python train.py --d_expert=96 --normalize_top_k=true --optimizer="soap_variant" --lr=0.00291 --beta1=0.95 --steps=7587
Below are experts of layer 6 (counted from 0) of a mixture-of-experts language model. Rows are named router (the router's row for the expert), up (a neuron's input weights, with its number) and show model dimensions 168-223. Each number is 500 + 40 x the weight over its row's rms, rounded and kept within 0 to 999. Numbers have three digits each.
Before each expert's rows: "mostly gets" lists some tokens that are sent to it at least half of the time. This comes from a sample of Wikipedia text that the model never trained on.

# expert 45
mostly gets: " l", " r", " c", " st", " cl", " v"
router:546484542453522527540451481513476556480473503490507465504390549369495458515493479487484466533498555448509575489515482481456462505486484535423493543431520464548506528490
up0:482548485467574466501467517554463482518455512581506499482565469518543498567507480493482472537499515541463529494451531475525482497505504540457525441496508459488486490467
up1:434549519507560426464461452534470584437539520481564435495523512534522453451536492477442519525487462490487539496541559501577533494469466524476464511521487486519483487470
up2:516456600390486466495476448464397519494505527537510462467604452486573497467598443444461472494387467545471445549558528531499494551458438560473524482545480489519531473515
up3:568518493476601515513447439521515508454516519553601553455526457472586518538517529515405470584455545477523477461493550506513409495535485525497485537523477516501516484577
up4:529460452498559450490465545503509531429556496539559447434494542525560439569531482451460506540424391503436471550520535511614504546461542524480469481490499517543484488491
up5:513510510458528501506478472503487469423565446485508514501519517470455504479468518594397521413491467523525536568501598520470552514468500493403556511531504478456565487544
up6:446550481487513495539489546545418466500505484486526528452599441468488509475563484566517434429507565536564523462556532520541433542496568416490525507516513496561522493496
up7:499523499529542468509435512494463537490592581509544486458548416498479443554526478452454453449497486524474551542530529491563472502454511543483408456542498503526546501523
up8:444453515517529435519494479519481473469525493518529481416517535478540467457514514455480579490518483584511424505472556540539538452485484517454428504454477545516461498552
up9:502463458445536459454512485515452534456494504557509510458486435530476462509527520545462535479452372541544477480485498537563473430504570522499482466528522584530519538531
up10:537486486509543446485482480510453503463539512436550495489450436560504473533552479517466495523455504523599503474461467432503474471471479439457413496507442505567524506463
up11:523440490405547440482473556532510509486418555565511497512549555517556489541506442584437546513479434556498504534514488522507419479475456470385479479472429578497497576504
up12:452577564452553534500492467501518550447561545516536451501485486493494514470474553572454523474435563474535513500541580539533471541521496519462502487471531482416540476419
up13:516474504455500470491472512499454525535451516539551411494503528563549562464528499442466463506497537559470460503474484505505455517428468578481518536481421465570478525499
up14:548464448437472519469472483550491503440478509489587472451506478456475432436541555525477482454504478516489566490531506544562449505498487492443494463562481532508510487541
up15:470535500471505549484476502501494479467495538518465576501488448453465461585536505523506477486490479481466511466447506465473464547494511544482460536559530467493469493468
up16:509510506463565484500447455541502530489537493508533437466522544495612521506548504466471518441467471489585480503480503521567493483438479539499473531540468558450499477518
up17:508527424469539509527417474527530521450502428537536487448510532514501410514526492480428472496482412533473450529512539495481530480483502521468435519483481491564517499472
up18:447531477414529520492424529502501492447531435543529482463548450521493457527494474498480506499465480613526438550477501545591514504475471514475388443470498520533523502477
up19:532520531547495475547481457554415568472544467541550492497535481534542428539508470517474488500416470507529440505517555452596470416483539555473488448513500566518493438505
up20:601527438498507437475500514558504547453562512518471483496515491507524526489545454494474457498420454495547489511503557551567493541568507468491407463503416528488560556526
up21:482540562510552494505475441538439537394524580574547552515538454494566461539492487509420494446443551556536513512481493508487515504549482556478510473511487547538502482498
up22:565571523465561473566512468505439531505513507515537428457521459434514438473465538506424516489451481583544515514517495523602511499494539492513563465551511578454547504534
up23:472481516489516531474456497519523540469581465508595532458560477535565490452553464466447565478460584459551461581483518524548429530463545455437472482551496505480479517441
up24:492533505414535420463506551523463510483434457530544549407538539479456434531525464478477487455495496546518443471524545504504497510490550441464513457448469506557488462521
up25:513464482523525466516473470536448521564510462518466567449503528456530487478555421520473483533483467582554470436540544492554459450451552443475512520497499493542534545457
up26:501456475515497471532477472556462549478521523560590443435532484455527513560446532498475409470432470492529430465458560574522460487524517527460441521501512494497545538511

# expert 13
mostly gets: " land", " well", " round", "ack", " back", " lead"
router:561547555489496482522541473507447496485536524567457446430540457468525527551468502437501489467482483516481486531479476528550497529473492478468517508524560451590541566492
up0:483580449514503527496392513520486493487488465494539530462500481441548495520456444485485523459455552545556482493449530467533463499376473479408482573455507563558525510478
up1:498422533602474470493450483507474496470459490531447446489483556448483454473469482469516482485510520478477499455514504470493468556449534525499464526427464468442580586459
up2:559569472539515437537534426477509557522416472417537499499561479567530548520497459505478539545459526478562470483467519453490500459563547497483465497590489479552488495533
up3:448523541533541518511467525433460484455573496526454459515586457511529572463512558462487511485505467554630488469460506489510492516454525464488510503484503539520549554497
up4:473533524477494532507503479479518473526498521543585463454430440498458570555547561474482525448496506455439504441604498611497411505540489384539498437511475462482549399513
up5:539578548449486473517452472482450477507399486449590488461533523485493433562500435520544543490458459452514493536536505461493439467462512496464509604515504519500573545605
up6:452551557490502507511466492586493558480471489441470492485483495433493474491540419466488565521483518454536548444564499542487521476541554458416444496491508476488508515533
up7:490517553402485523489477491472449523583481417456517507458503517531448472512534500512492409561491509430513520538562501509487465375484549409545464513500436516541484541532
up8:516416463491516473453504510453529471474524498505507482478515597596495518510459462541474562538492480509529510497472516498448417563420503491506592573527457528490513524510
up9:567507511564507502556513512540463436479402483470512440500511512393402473502517517441486507461498584450487497510515476506524475488509427468500510464453522546500525506442
up10:485422505484512445547489428496437528536511480488519537441445480463434481526503436497475545549506525543559581454508515506495550513424512505469509537470540552470572523500
up11:522594515530520514496515565489530484467396511515531510450561481555530496466401513436496512501496519488397497583487521437507493512502454482473444442492491488520480467510
up12:526593490495526477443531522493559548486547420454458513488475425526497525492427464486472481519505615470512464489462521451498434457425519420442577492537539524582512500467
up13:533506523517478510477470505538541556482465473500524462481506505514494535515524474511526566518479511476552518436528512557514495563439477528546525446493451518482568493582
up14:468508447461525489472479446528443542498497498532521499497492484499584489583402483526502490554503507505481477502472486406531496454507508510445453566538467477513522541551
up15:515473456489478448512500509547438468546535490552500414480540473552499515459531516499511497548491552473495489516454508462493520523496499493490574499562463557442536434431
up16:562552512517504524435535490521477543517459537512494464462552503490540404437532538504498526460502507563600428563516475485497500527431470539503391523434488499430527526506
up17:528446532524518482446506444512443447527457432536528504512517496529496464544486460556488525539471559525587536550531591490527497427507472471373498486500544509483511561459
up18:487562506532512548507466468452501562566465551464524432520509467473504477564456492499486515470486461495442535496590494476533508517462520459467542485486549413517440505469
up19:566459474482517526470543602505523520515473530481515463475531535406484501484551491469493473505496480511524543533467469546486485514527522433488543498462486571536538496432
up20:501495540445475525448462471551475574447518488482482495456444577549495475473466477433467477548494515524551506509555497544541460507465487472463461467548520551470557444483
up21:523497476509519477534512504588527520443477530536517475489481521543504509431570459473494460481470572466544526550420507549533464483550500509472516487430475511507590533509
up22:518473610515498523543483595586463443487541520463542484469504482457455454519480477450481426570455545457491516487553438549477467576483524462523549440490439496553470500480
up23:522386494499466525559441492481516538457513475523476487538540473475515467528479447412489486529473582520470536443459476555547406587525565520522493477496413493479515493464
up24:478484498585508468510531483482479572464476534495505463501383379545535430508486522450490434465464502520439459471563522576515522477478504504452543473393552521523574510515
up25:538432432535531498488438450474440486481524569506490452460496472493494545601465494454479448419482496502463531546491507510543539547467526408514512459500476544513537467462
up26:570507525509467451620496465520506542490496463486573513547421470522513519516536522454508473481484535478494493491442471542523524501421525530544602489491457488472599454530

# expert 52
mostly gets: " Sch", " \"T", " (T", " Church", " Top", " \"D"
router:530435489494519510618483552469548452496530536528504505482408457501537480484507521554475538493473513485511419558563515474466561552514550572536496459522507547497486565500
up0:482570556498566465510482543538417524561460529493562470454488493541471487471489537530455502473470462527539481533517533566563457508511502452477477480536539531532501512510
up1:537497479504517507487459452497467488452510575550554452486517464577493497524476521466481489488485448454520488504484511458507495414473492510467543528516453502462511450470
up2:431425467510512537465414456509503515531586495545463495410530535483494473521508470438505477461495517587511604446513526521483441560441433582496497519434488527440512509548
up3:468475503478535531549433491499532494448489624515542509457500514515557490536516538541490473438473523520487485548482464517515539440467523457526499551573514495505524560430
up4:530585493504509489496481551527470530470510485478568489478502515498440532446462498500478518501499460497501542558580510507508463513514515476499539533460553490542491448494
up5:560564421497479434541512557465505440534450440458476519562501495396538466524487470531484554546480518487467573475436514504441461557560556587494539488504534474466509543506
up6:575465513456500431557451455535469540514504473579542396500510565534473525502586458508450603489452542493557506453492533501536499526509541525495431473475473489473497561427
up7:590449420528524441421479523466518463437479492536522454525488429485494529534486529491474503536548529447520450515518485464545517465504534530514503489483495528457571453528
up8:436500451462486571498502527534484536491572501562459459528530450499553430412467546542518510554526438471475572492499520479501537573544451526516509487488547516459515526525
up9:568539486538554544515477520426494572505574562497575533471427471531473481471452585458505468494469477476495518544485478481517519425488465543498556563507460519523487561495
up10:514467460544540469504470459487535484481527395499507462431443479482560513448514507528479610575505458489476500482489438546473520559435543578464539505498493464527431466485
up11:568511486487473512402505522489475536485504440511565469484407470532499504491484475458487511467522528510487471496471501536499528507501492489519502494499519501510486602587
up12:473508504447544518572514410476526475471497503545486508489538465510576463508464522489527493529509551464528462487441468548535502486488556524429496513574466568396490508482
up13:513476490504524478468453466469475487477509513531454496556516537457500424512519461535478549527469472492545426460529521507563414462489444516497491471439497489536556512518
up14:487494475515507389463498468493494487502493508519525518485466483473531550426605474441488504556481547460449490385447491518517494505463465472490473451535487507489503560527
up15:465555475406512444533523497524484416414455405485546514466466563454555547437481528552450448555514562507485561530510469470491507498555574473489500470532443564581531489499
up16:522537434529518448490468439488538560446530498545491464498438495562493467445515441457492515450510435458429514475455453544492490501455442517520481518544562455504514498546
up17:524458557520533425501503479490428462469530458525518474522529488482534450547474534478480523470492496445476475412480517469477490523520497435459570490492508519444564468506
up18:448474503546480473535455522542470561502541532476481551497481517495491485482515488497485422481522490521543513468501470503497459505508557540478513465426421522522481441458
up19:500452513478528550414524523477499522482539462523531496478495480553483497430591475440468451482473541511501479478428503488508507478542511538472561577446411497507548492521
up20:530555523505542510558445545537434589521572480563453537446489537496468464533496407550484450599502521477524506448442492489559494528497500540533557512445474528501523467497
up21:395493514499483491503496512502428517511492575565558473471497522430554490473454382537452481528435457471618480492544557469584397582513433508478513511442427474496509510563
up22:608482529522501512531530504507527499477450540511600459448543527531508520456542486577488518535509504464406517506498530539533489529527480552464532443483468495427500465546
up23:450479492476585451538481475506497556468474494517588472504558586517540533549560483501427453466446459507517611490513574505526526527503444433493491586450507527522502536532
up24:504468462539503479470560525493462539469544546583503491454494438572485456505515506485484485533478441527577476527512481493516444482475468534484502521424533520453446496502
up25:460482521468481506542424443524485528422444519495555593451530457463466480527490558535481492533460506529501495415501476504538555505518487476507500469544467537478514525537
up26:445491508488500440513410478506479458492559521541434486492452513522452484555614426488488485462442603489449479524548448382490508483517480481542485565486450502503502574487

# expert 19
mostly gets: " film", " town", " School", " school", " car", " song"
router:532470525435505527509454475525526465486509513495561500457492511416475522448487528477465516467494446462519492454486505492494495569477555506465518462545533488567457465464
up0:481507459464541523507509520524437481570537456505521427428477435543415487502469528483503504512471509592480598503510536482594420451444507493468430577536530533466500477492
up1:542512495464501471471499485530390472490521478505473424492464498520481467509469453536460498530473550482511541586476477573532508558458510521476499451542539498535476517449
up2:562500461407581502535505552458469520560546495564545529453512478553438550511478496471468440510513542495501548453461504528519473439538500461510517459472499495518488461441
up3:498560453498515505525491438495448527482526503480530429460473453500576485496491396490463525492446494454485508445490519461609489528447485457439508514538527567530502525499
up4:495541490558558515490530434479480501454553498551543458519417519463515432499484481529495439483480520505526445557414556444450487465545497477524508470529568587641498452533
up5:499558442497500449586452412589512464435544465604549464483421572523510515479460495484509464486502436472503439548516533529546498509463571492521489547563476508571568460480
up6:486495520464512476509406523538466538481507566493559494411448448469530472479479492530500440569480410556519445506451553529504454522427516505432453515504555555535555518478
up7:555566484467552474584413499520508550440549467533521483437461416442515443492572488472440485474461558485514548529490530461457436447469530468435482551487495523519486462567
up8:528507454496560543536427488494473474507526543588497545543489565547539486522503463509488519460448482517494533579489541494578446466484469474452482454545540456561540553531
up9:505465535501522517537489445479405504534491525520493438476465464526516488538542489534439522539482518457516532565459522505554420552464415561483412512520464511495509460539
up10:521530498536566516434429470534499490462493518511488473523508450513426485459513416532485495510493550500556448522462481556484494412456509483467547475463483502465560470466
up11:543530589557545520449458507479501500463486470493525507471503521585503523513557402485479506562487484453489508508419503492512428514512467550486475516448406438460470503545
up12:541484538480547526560437430544488543490547473506543413525482519527488448570518478493440434471455583517529476523465539472557483585569505537441465500452476511589502491563
up13:516552476566520505509508554525439516482451398539490528421520464451467454491490476418488518515485582519480557462504512499488472490482443444492503473527550524591464469488
up14:527492419523519513508495425489447537461544510529549511486530506439515501487495418447456464466459461604456488516546525521488471505423464502469498476511511581521593522535
up15:494523467571546472493473572477568559485475449580538547463545444494498540452495449428497519485486511486527485533508573511506422429443438459472480524458529449570492577468
up16:607525478507528517568485468505504545448495537523529485478477487489506496479464470562484506502460497567520480492522557473492433550477513543470466503551453493470531474540
up17:468506443545552542503550552441498530546602545463504526536501507552480566501483496496458452570504550513459511498485486535476447531553537580565466432497470559562499515526
up18:488513507448534477497420518529449509485512519529536503477500505522540507516446466463494503561518509492551526455517520465506423507438533465422494421482430446524498547447
up19:490439532526546455445559539448468470509499491548503455486494468515588529526503418518475510522509517589504601496530546485522484567544482520481459503576533494538479547508
up20:488439546477508546499492465459431509545477494473435491552534540526520483489537492518483537517508516450494490471490504490480448525554555495449485500558566459569473493560
up21:462515525573537453538473515580520572495472450501555497466497547478462508480521421423456484441445546524503501470511605496517524521560570546514507516564478561548576475487
up22:519474490515501409466459433536565516462567427594489427487544529417504460561530448530481499429477406540524490441455488461495443526460484609466547527489539535526544519523
up23:508560525503531486565513477542492451446457447522526452483520463496514487469536450516514458516490554541578466554503533529517471486482536504517467495458507526488508508464
up24:467420534452515444532473486494457534498528506457543515459525505482500476502519417407449517512456507500493435482587605559623426469517476490458472522473462483559551536489
up25:501489455433485494485476432482500521439523506537450486507562420505454491485536386425461468576455552490456450554440539464543480447482446473462526475464468500491491474517
up26:511486537456497521395451458489476522464481525587582516457515478493473587527473486373457541390504570488485477535471557553550470531486511505434477511540545456470559471429

# expert 53
mostly gets: " s", " f", " h", " st", " n", " c"
router:474542511561518454489442519547466516450575463497496423472444589424463519515429552533487471501482504501436481439527534492466476507459403554436509516451495488547518528538
up0:505499464425477482513470452506507481454415433510593456468540439500529536502544514493459558457500481482481502486472552500529464497505559474452460478488499593565583552533
up1:487526554485544473472503481412484549518463507562454548446572457437469472478476479476463546507484539532535536477532525473562453472421553540518505468573541494432522508454
up2:510518429540571377488434521482463557438536523546531448485534519510492481462585509446490467523482466571506464546518475530506489507462519517517508441558533454481573559496
up3:491513504544539498538499487506503469512453427515535470383522515433600537521495494467447474518450487549517552502480527597495437457577501413543385500442501571502542562470
up4:556483493492549494500439455460452498496479433541560465488520518530529480523553543448476498466478446521544517482520526612580444524452489454456448543616481479525526441499
up5:502512453509524542539415508506478543479468511558526443438463475456431524504538463504496470488435511473543584467569586495576510541582504499473448440484474498486528430519
up6:509493490537513480506465463590526523481481468541531506455510504500449483499573450532486582479493485583564470530535525520515544509524452516546442522460500521560579506497
up7:472498485559541519475407451485582459482540418499498478509503449578487543497542569444513601493523473569577504526544521503558422522503452474464517509492454514529522547459
up8:482530512507515490497465526447524475448510567548498539474535490513563551522444552455504447420495544548557500461504471502509486594457528499483581484494494476496599575485
up9:525495427446533556509502432551531436593562559463537517481531472512483510471508487452444469469467466483532546515454482533577503530502502463516491483561466543488485558558
up10:536527458508520491507473496482467522472590547545487453474543498422489463463495511447513444524470475528547541493466575556519514507460508495429542506552517526507461494579
up11:537553465472553543463483514543500493480440508488561486501539444546546431512600489515463519532478538506544481503486521490561475476547509491457495546460512496557520485488
up12:476521514476535501505425521480460540512490497479517452442521441401515472476528464479483507469457462553511506436548542493548519488408481481513467459488518535531456591484
up13:474539435441506469466432481477498460503583500459501489570476458502487477462499498507487509465480457521542448565550475518490488450578501571481503528553458515490529538482
up14:498538514432482531527414512541489456490500446507456537476562514495517423525508416517494567553503504490458463476441471460518510520551472484529521510464396462510448481488
up15:566496501492561455514486541567410423576453525540514502416530499562522497535472472512496517513508531449530607483468476542539419501534502449459469570538519484548510568521
up16:526471492481552515484486477549445480436484498489552490440438506509547448478524429495370458496514523533542524514512543536512544488492509580480493539469485533533506543501
up17:501518488442527471557534463499492537536508495495559519423508520531494532462545521524447374468480529480507467533499537480576484507457474484449521502510415455501500441505
up18:478472444436537541487536434508449539555504464525530490480545534461485419550492528485502519448485530505494528491498505533521419548455541541496513558564465473466559424479
up19:457454491493551477467514479452460472474456508540500461487455498575483455480575506451507444468474420573575521504511545531465439473460452478478505477511526549543518593524
up20:563498443479480461516491540511486533486576565540490545471430461543464503577545484436518440452522501510485516457482512540475529458513454509517522487576416536496513541471
up21:531429545521504476573493467492434578510468537553486483451497492477500402567520470487436496499471462490524534518479583480531526518465422476571478441559504503537471497603
up22:501507530495505454464432495495521478466530494572567551462558477449413468473528509546410514471430518507496532476506510529549554505450528496458453529462483544498523476504
up23:469520488435528499539515433518492490484523471535509498458496570521499543473493483455477433477498524443478512468556508427501519498548550525547500495467411550514536463437
up24:485549425454510522491492493506503514524539528538551565463562455470513509467548440480482537474498539504512440551522499453509503526429552457416486425450506522551497493476
up25:493543478472527463452456532585530497497470486541514465470512570470552508453566488525482457447525472549549519481554531521526478524467493521518439474524517540494484542488
up26:472532457432484486492424503587435583454569501542489511502522525514535520517515417489495486478476566559462457464478536560551495519418467460444518505477456506575502487475

# expert 11
mostly gets: "X", " CH", "ID", "I", "Z", "Q"
router:473492455522540507557463548551432507471541513502451417472497463455524476523476540556505523490472473596508507614514593518516568520505480538513504486497477562535562469473
up0:500524490563575467524462518514497536457458434564520544502471434556530541519420508438488543528461489503517499541425542458474487432490558407485509536513465457561460488460
up1:568514486521504485537452392562480494536535485510532424460428520511505425440522498512487500426476541491509480464453521537516487414451482457497498548465506538519528503555
up2:497540565457516443537535470467486594442552495483541462519549452545465454546478456442458447468501538562484455511444516482562479552509481477533474527574413554579509566488
up3:484537428454558479482423502491530448530517450543521513505531559425491449429432542452493517452490424493544603487504507563532500514461498426492504461488543499487450515524
up4:490474489529543525469482479482497532483435465541529426498494499467501505485515558470493494498448429548541541483523536549484503514433526508508455501521520516507427512478
up5:530542455447488483568426460535396492474482532510573460489532491504494418461472453487468478494436538470496534512554505523494484534481502513483478509553471547537563528522
up6:517419449515507514462533437541464450503517502461511475514508490491496489509472444515456508553438469499509562529535554553519518465513561481470456522464450547454504468479
up7:530521454483490533547467531474539528552538477468506549480507492419473536479525523487505499567504494533501498528484526534487485530540509495425442522477438590506442467493
up8:483481532456498464556459464539551522452451524432550527504530505516507492518520481523478477461487516514496460543588508446431489511526527494541588561609521513546489476481
up9:403545416491528548545512544436510462547530460455516404516487468548420488471492535503491527564474492444497543462488574529549462487490522561499485509545471487550475475496
up10:501481552447507516549541470463490523474436540522510462520471552556605513550418418552468494502478535450474524548467488489459504565503556532504491434480507436525529476496
up11:509495503449568485605475501506456500442468528505526514423524519468492495605502502479460522489430555491516464517509512517542488512479475495480547530509437517554505564506
up12:480492518515507543435479474464486557517411551519558469464497529466455487431519568453467554495495513528458499517512500527529535478459503456477438469441456548465486532498
up13:424560556445509493468509529506512438470494508550481532506520521514543498523549461541497518485445541484538458504512510510525449436424485500516573497579476428506594450468
up14:419430530453475511513500483520499525445482467507561497467535496470547436509555500483474431491482445500502578374442584509511497539512452475492459548583534497493530556542
up15:495462511474513497503429478575510494518551526484540464414513550525561500512527399518489419499439470549469511529546571524531527453490530455442485399509472512569510475505
up16:530464533518573485580459511547435502552447588512523509458577489479523506517486481520456473484445499495514531498496545492555409476487559533444476452507495511541543502558
up17:524516466466540416507466419563438535494459408537496476522517513480479471541509444396427506472434463472519514439575544486511463427442472457491443514554456541568495525527
up18:519483488497546516537530515424548520480560475455469492491588509492472518497510486459486534521497493564600466495496488399563503450464561501490487505535486495549467565444
up19:546519515481480419529487501516419572449436455488564547432475502504526488471538496494457431522450550516560549546488567446527480516474522544422474536540487442559516546515
up20:449528489510489449489477452489474547479584448487546549491502540469481480490455440507471553579473473574510594498479521500520488474458507542542471588549446560529508493533
up21:430538432436488506489472491531540562482471489493549535531485561505553518507503485523465483550505449495516499489409481506471492567523565485511522531563511450451522494495
up22:495503503497557431495435487558480489470486514553586521411526514450590504494501483488466497435462520427456544457532513543495474500505482508524457519540509487500480558504
up23:527503471498431470463534508502539514452449546542473537458515442494481495553458451545461484494495484518523516500448534464499480559457461546492432538483487508463559489573
up24:520477482513536502415497550512438470456521458526536525507452546482491478483528545515515434489475445524436504479473514516525528484515456444488493468509531522493453468583
up25:552583496509526399525481510543480552469530487517484474513522556500570476517521459550491505477492447442441450468521514491488488438528488498471514512422467496547583564457
up26:508489477474541530516468497540528523498511542547547555482422463489542468487555449477387485407480518425474505476490592532508468468474456480422481514494452477544487497513

# expert 71
mostly gets: " his", "The", " the", " its", " their", " former"
router:430461562546558518505510472447456527463504472484476503498506494508542491435463480471440467471446571549504496509514532563516478452459497464507468466498414525456508500494
up0:498520536466497476515470514588477565466545507514501511529504480521529544515513417515493526519472605462567471509456530544538480485467544470414515462460501502501542490470
up1:601516495453487480531493513577449559406462505542574484456526484446511400465549494476481547533505550542471530521511546476513477534471502510471462467504473604504590502481
up2:459533461501531503476471478458495571471484467544563471461498505508434492545517451552486434522483508512501495491538479450517474442513561519528534564450492525504456438447
up3:478540514471491462555496401515514523521491421476596513487564494504462528444514580464473463490508562451485497440454543482537488446552511532477452474515468547446464499529
up4:479548597518509516462429537530445513539530541501499455490475526475497495497452491463480512482481493557457485549507549498581485460484567490444521537496415583570430537505
up5:476477491527515478439501540445486447429510506493498556474502521548486463510534451513525539491419469567511473445453509430515589540448487520527434535467550505523534576535
up6:512486446492534409554469492503431544439518508535510473455458489476434517499503488442499517452446520508575526488505598503557526559615509532470475537465455572479449481477
up7:474485524409525513557503467506463588428560473506452512454602477474549536461475384429490433558507510489507509566515502463516447528451602575461482576525543531521525486463
up8:575474460440532494500475506562486488462483480512517502473487487448526518461486555458495535522478531466474422467459519552472410487444503550525523446472616468533463499480
up9:448447477511546506519435458570497504477513449455496482526490555457534476558501418535477528498438479489509528510526508533571484523447505451465518470428502553515535551586
up10:570505558520572510440485542504491514488602531501411476501530558497482501503516522499479494494478395544571445481514505607505474544504469537479497558457458536474489475553
up11:475546510458519464553481535543483558456528587536507524463484556513502460537541497499391536526463522509470494486515514583550548569537496522506436499453458534574586487515
up12:592454563446497503537482520569448457491488463508541490493457547444534506580484432465495531551510568502536508525467414452512455509481552490505522549481392597477532431469
up13:481460474507522499597510509514474527485501514539533510476528437520586442475443534513513480499504517553464581555466508426509528464487532439444474487475493509525535525484
up14:527579507516506449490466492496459508484449465516533556453518502512507396490480529487474548561455506483491481538494574569595521515512459487495456485551551553522510557459
up15:489469461518525553508512469532478446510507462599481496470505474498517481531508483457493459498489545496515579543525532463475524482504494515538488524542454465504473488481
up16:512451500503515427554452512582500490465475475522469520498499506535547496515508465499503509472439494555518517516547548505565517407454433480523564508507470470512511584571
up17:454564488479496443506472436515484410529521449506484471459449527528545486492503493467510449546471478509485460440575578568547463505478531507449498446519474521462502484533
up18:520510530486551510540442436465442547527553539530526498437519524515476398543573483553453510494471473541500547550451549488534487478515502550471521583447490538553539523460
up19:481467543461464441488476411563454566484536531516491515515581559505468482464433484533521505542531483498448475474426487564537457473546515420487538507514562513532544505538
up20:523573492501538487533543479536491463547514474514550464486444434459478464539643458451487505512469486541552570472538545516511489536512465481475464417494486521506537572540
up21:503552530511541474540422504559455575500456497540465508448560449497460474459500457503466509481476543581457498566492625379525481525569490436446447537466505548552526539480
up22:572489501459478455483458460477463555484482463558528427495441510484491492539563577509434511509500479473558480503526603524508495530439484491475489474490482487533474489452
up23:517451448437482464450475541499454496453498398515512479479485518463479508456460449581493501588470471580577548443471494450463438516444549543450493449504541577447521553507
up24:572447415575527578485395462572490504477543542527465396523523501502434483497485518487474490473452503526577590504473559573521519494478449551466468456476456463469530513495
up25:568510526517562501475431495477478551562504525502496471551484542466550510484516530454478428457457532492533477463503593516560472469407453549424534418486511468450469541540
up26:487559558540527491528500473561448493483554484541525458514467537460510471521435452525462526516436470497611511448532535557566451507520458483424495495544517485539496504611

# expert 16
mostly gets: " Port", " Camp", " Master", " town", " Coast", " Brazil"
router:473493503461504506483512397521518521521454505504504521448448493542487473480511470560467469452464437509553467472484498487539561484511526549529496502446561516562477530555
up0:491447498511536403534515522518489585480480513563544489512542452492510472515540477472424490560475466446555557560504508567556512456459600493496598434504485534435502513532
up1:417425458467507506579451472465450580513544440526526484447449477601481544510492494524510427555507466463468550491483565511510483499501505418383517505491549538501533452558
up2:507494493499540485571505533517520537449496579503528466481488481562524540520470474535460466537479518482553542452574526514512522455456425446501429441544419460467507513575
up3:585473531505517438519448493582478490433543525540477406422539465480500487507521514498424512517467505476520456578472512497595448463485571502477474457463435573476488565482
up4:592491561512480473470507532547493535508491460594535422467496542477480538564467494492468550505416514560516527541538538488511441449446411508451461489493472504471540497505
up5:482559481526506519587524486538548547430482562492596450485483528386497462509559475537460486516487490545470550439482546505558485496519471521470530495483506528551515571491
up6:560446500512481455465476501530497581445513430514535473409511448452568481421451471479477549396473503453478542489499544559537511487455501578500509521509488508472554471535
up7:552540452520551490536454519474536501413480476541534472487437501501512478567499485502430471557441514511470522524450528567537498477509502448401445518556458458425527560552
up8:570561467528577476534412515557456531490561403564569485388475431466505497501537509495434517534496498571525481477497521572578450435501482517432509469496465496574502496488
up9:525466515504547462544446473520479612416459446494619501454468428454501524471524407461461448544466558473475474474476494486517469464542513418448547517516502525421425485533
up10:540540561491526444490559488540465474448499521525512510478522462445479494449501470523500547444450466555490526507491494550554479546489527494473439440477475525539447418505
up11:584513546515492459469496476523510504456510494467524477535436533534481511469443470510460541463471451443482527510516507500466535494475426577536519483473544478511593455561
up12:514458541494533471479513439536513463397525490457431446477471485466533513500424483486510435542420556491458477516439457518509487601541507433423562519402519516515489476546
up13:535508528419604530499506556499499530510536421549492538441477506505558511511453450526478449542474473558499471487518538477489500502466597507494540543568496477460541440494
up14:459549439518516475552483580518517490462494539531600501493538501504549497537489455470490488494506477502467438499476510463524540512463503448450510403435539541458479536474
up15:459537517497436492465495495516489536535528494480525506473464504477518450556492493537478603515456458621478563531510506478501503493545508494444485567460442493540491572435
up16:493561492446504493526551477518499447486460521484519501544461559543493437506526527489482462546519534493567512467527485532547498471544470522511482515523493522552547461485
up17:483574485485528558566483546557441507468550518553555484469530497421543478523557474511442408547447504518523491569539530526537468434525441534452486529533466500508522467492
up18:516546538536500458519492474519481553511512487495517524504517521503536421531520474492428518590456545479539545494473544484540464470529535444513478476519509489492553531531
up19:446495544420509440482557528511422503516483438515558506512510576511448522517463497505470500528445499521501550477444482446501527516470495448484460507500551490576535514563
up20:488521548497507487503459428492452565453465617502503517527494547529459515547483529521474429473463520523493486511566484452500468458499496548481479512502494466537585629457
up21:526527474482525455479480555565422562405500537509507476455473481486542423499533441525491542486421517568464520505515596528534490473517504454433470499407437502481474552557
up22:532535526429495472524498483479524495447425513532510496429427482533557491464434495451461519540537477543478513587477509549463524416459531499487414483498492518507480515469
up23:458568488501528583443497496528507572505533457479541486451524515481450501496515533492450442452463416512543540532492501513507498408502506434500481515501539512467503436504
up24:474472551534501496563516439542506607524579474464526480461541485486479470433457518492470495544492541436438532432578471500528463530445556555434469500510426547534491510489
up25:434479480535511413465455494488532564475535543516548490413492426528454534548483518526513550466450504443559503441471571529491479454465489527498497482517450500460537500472
up26:499535464560510507528499569533499448478391456500441449568480550451476504499460412539422481518492452556450452497470576433538513421537471460507429517486495582539533577494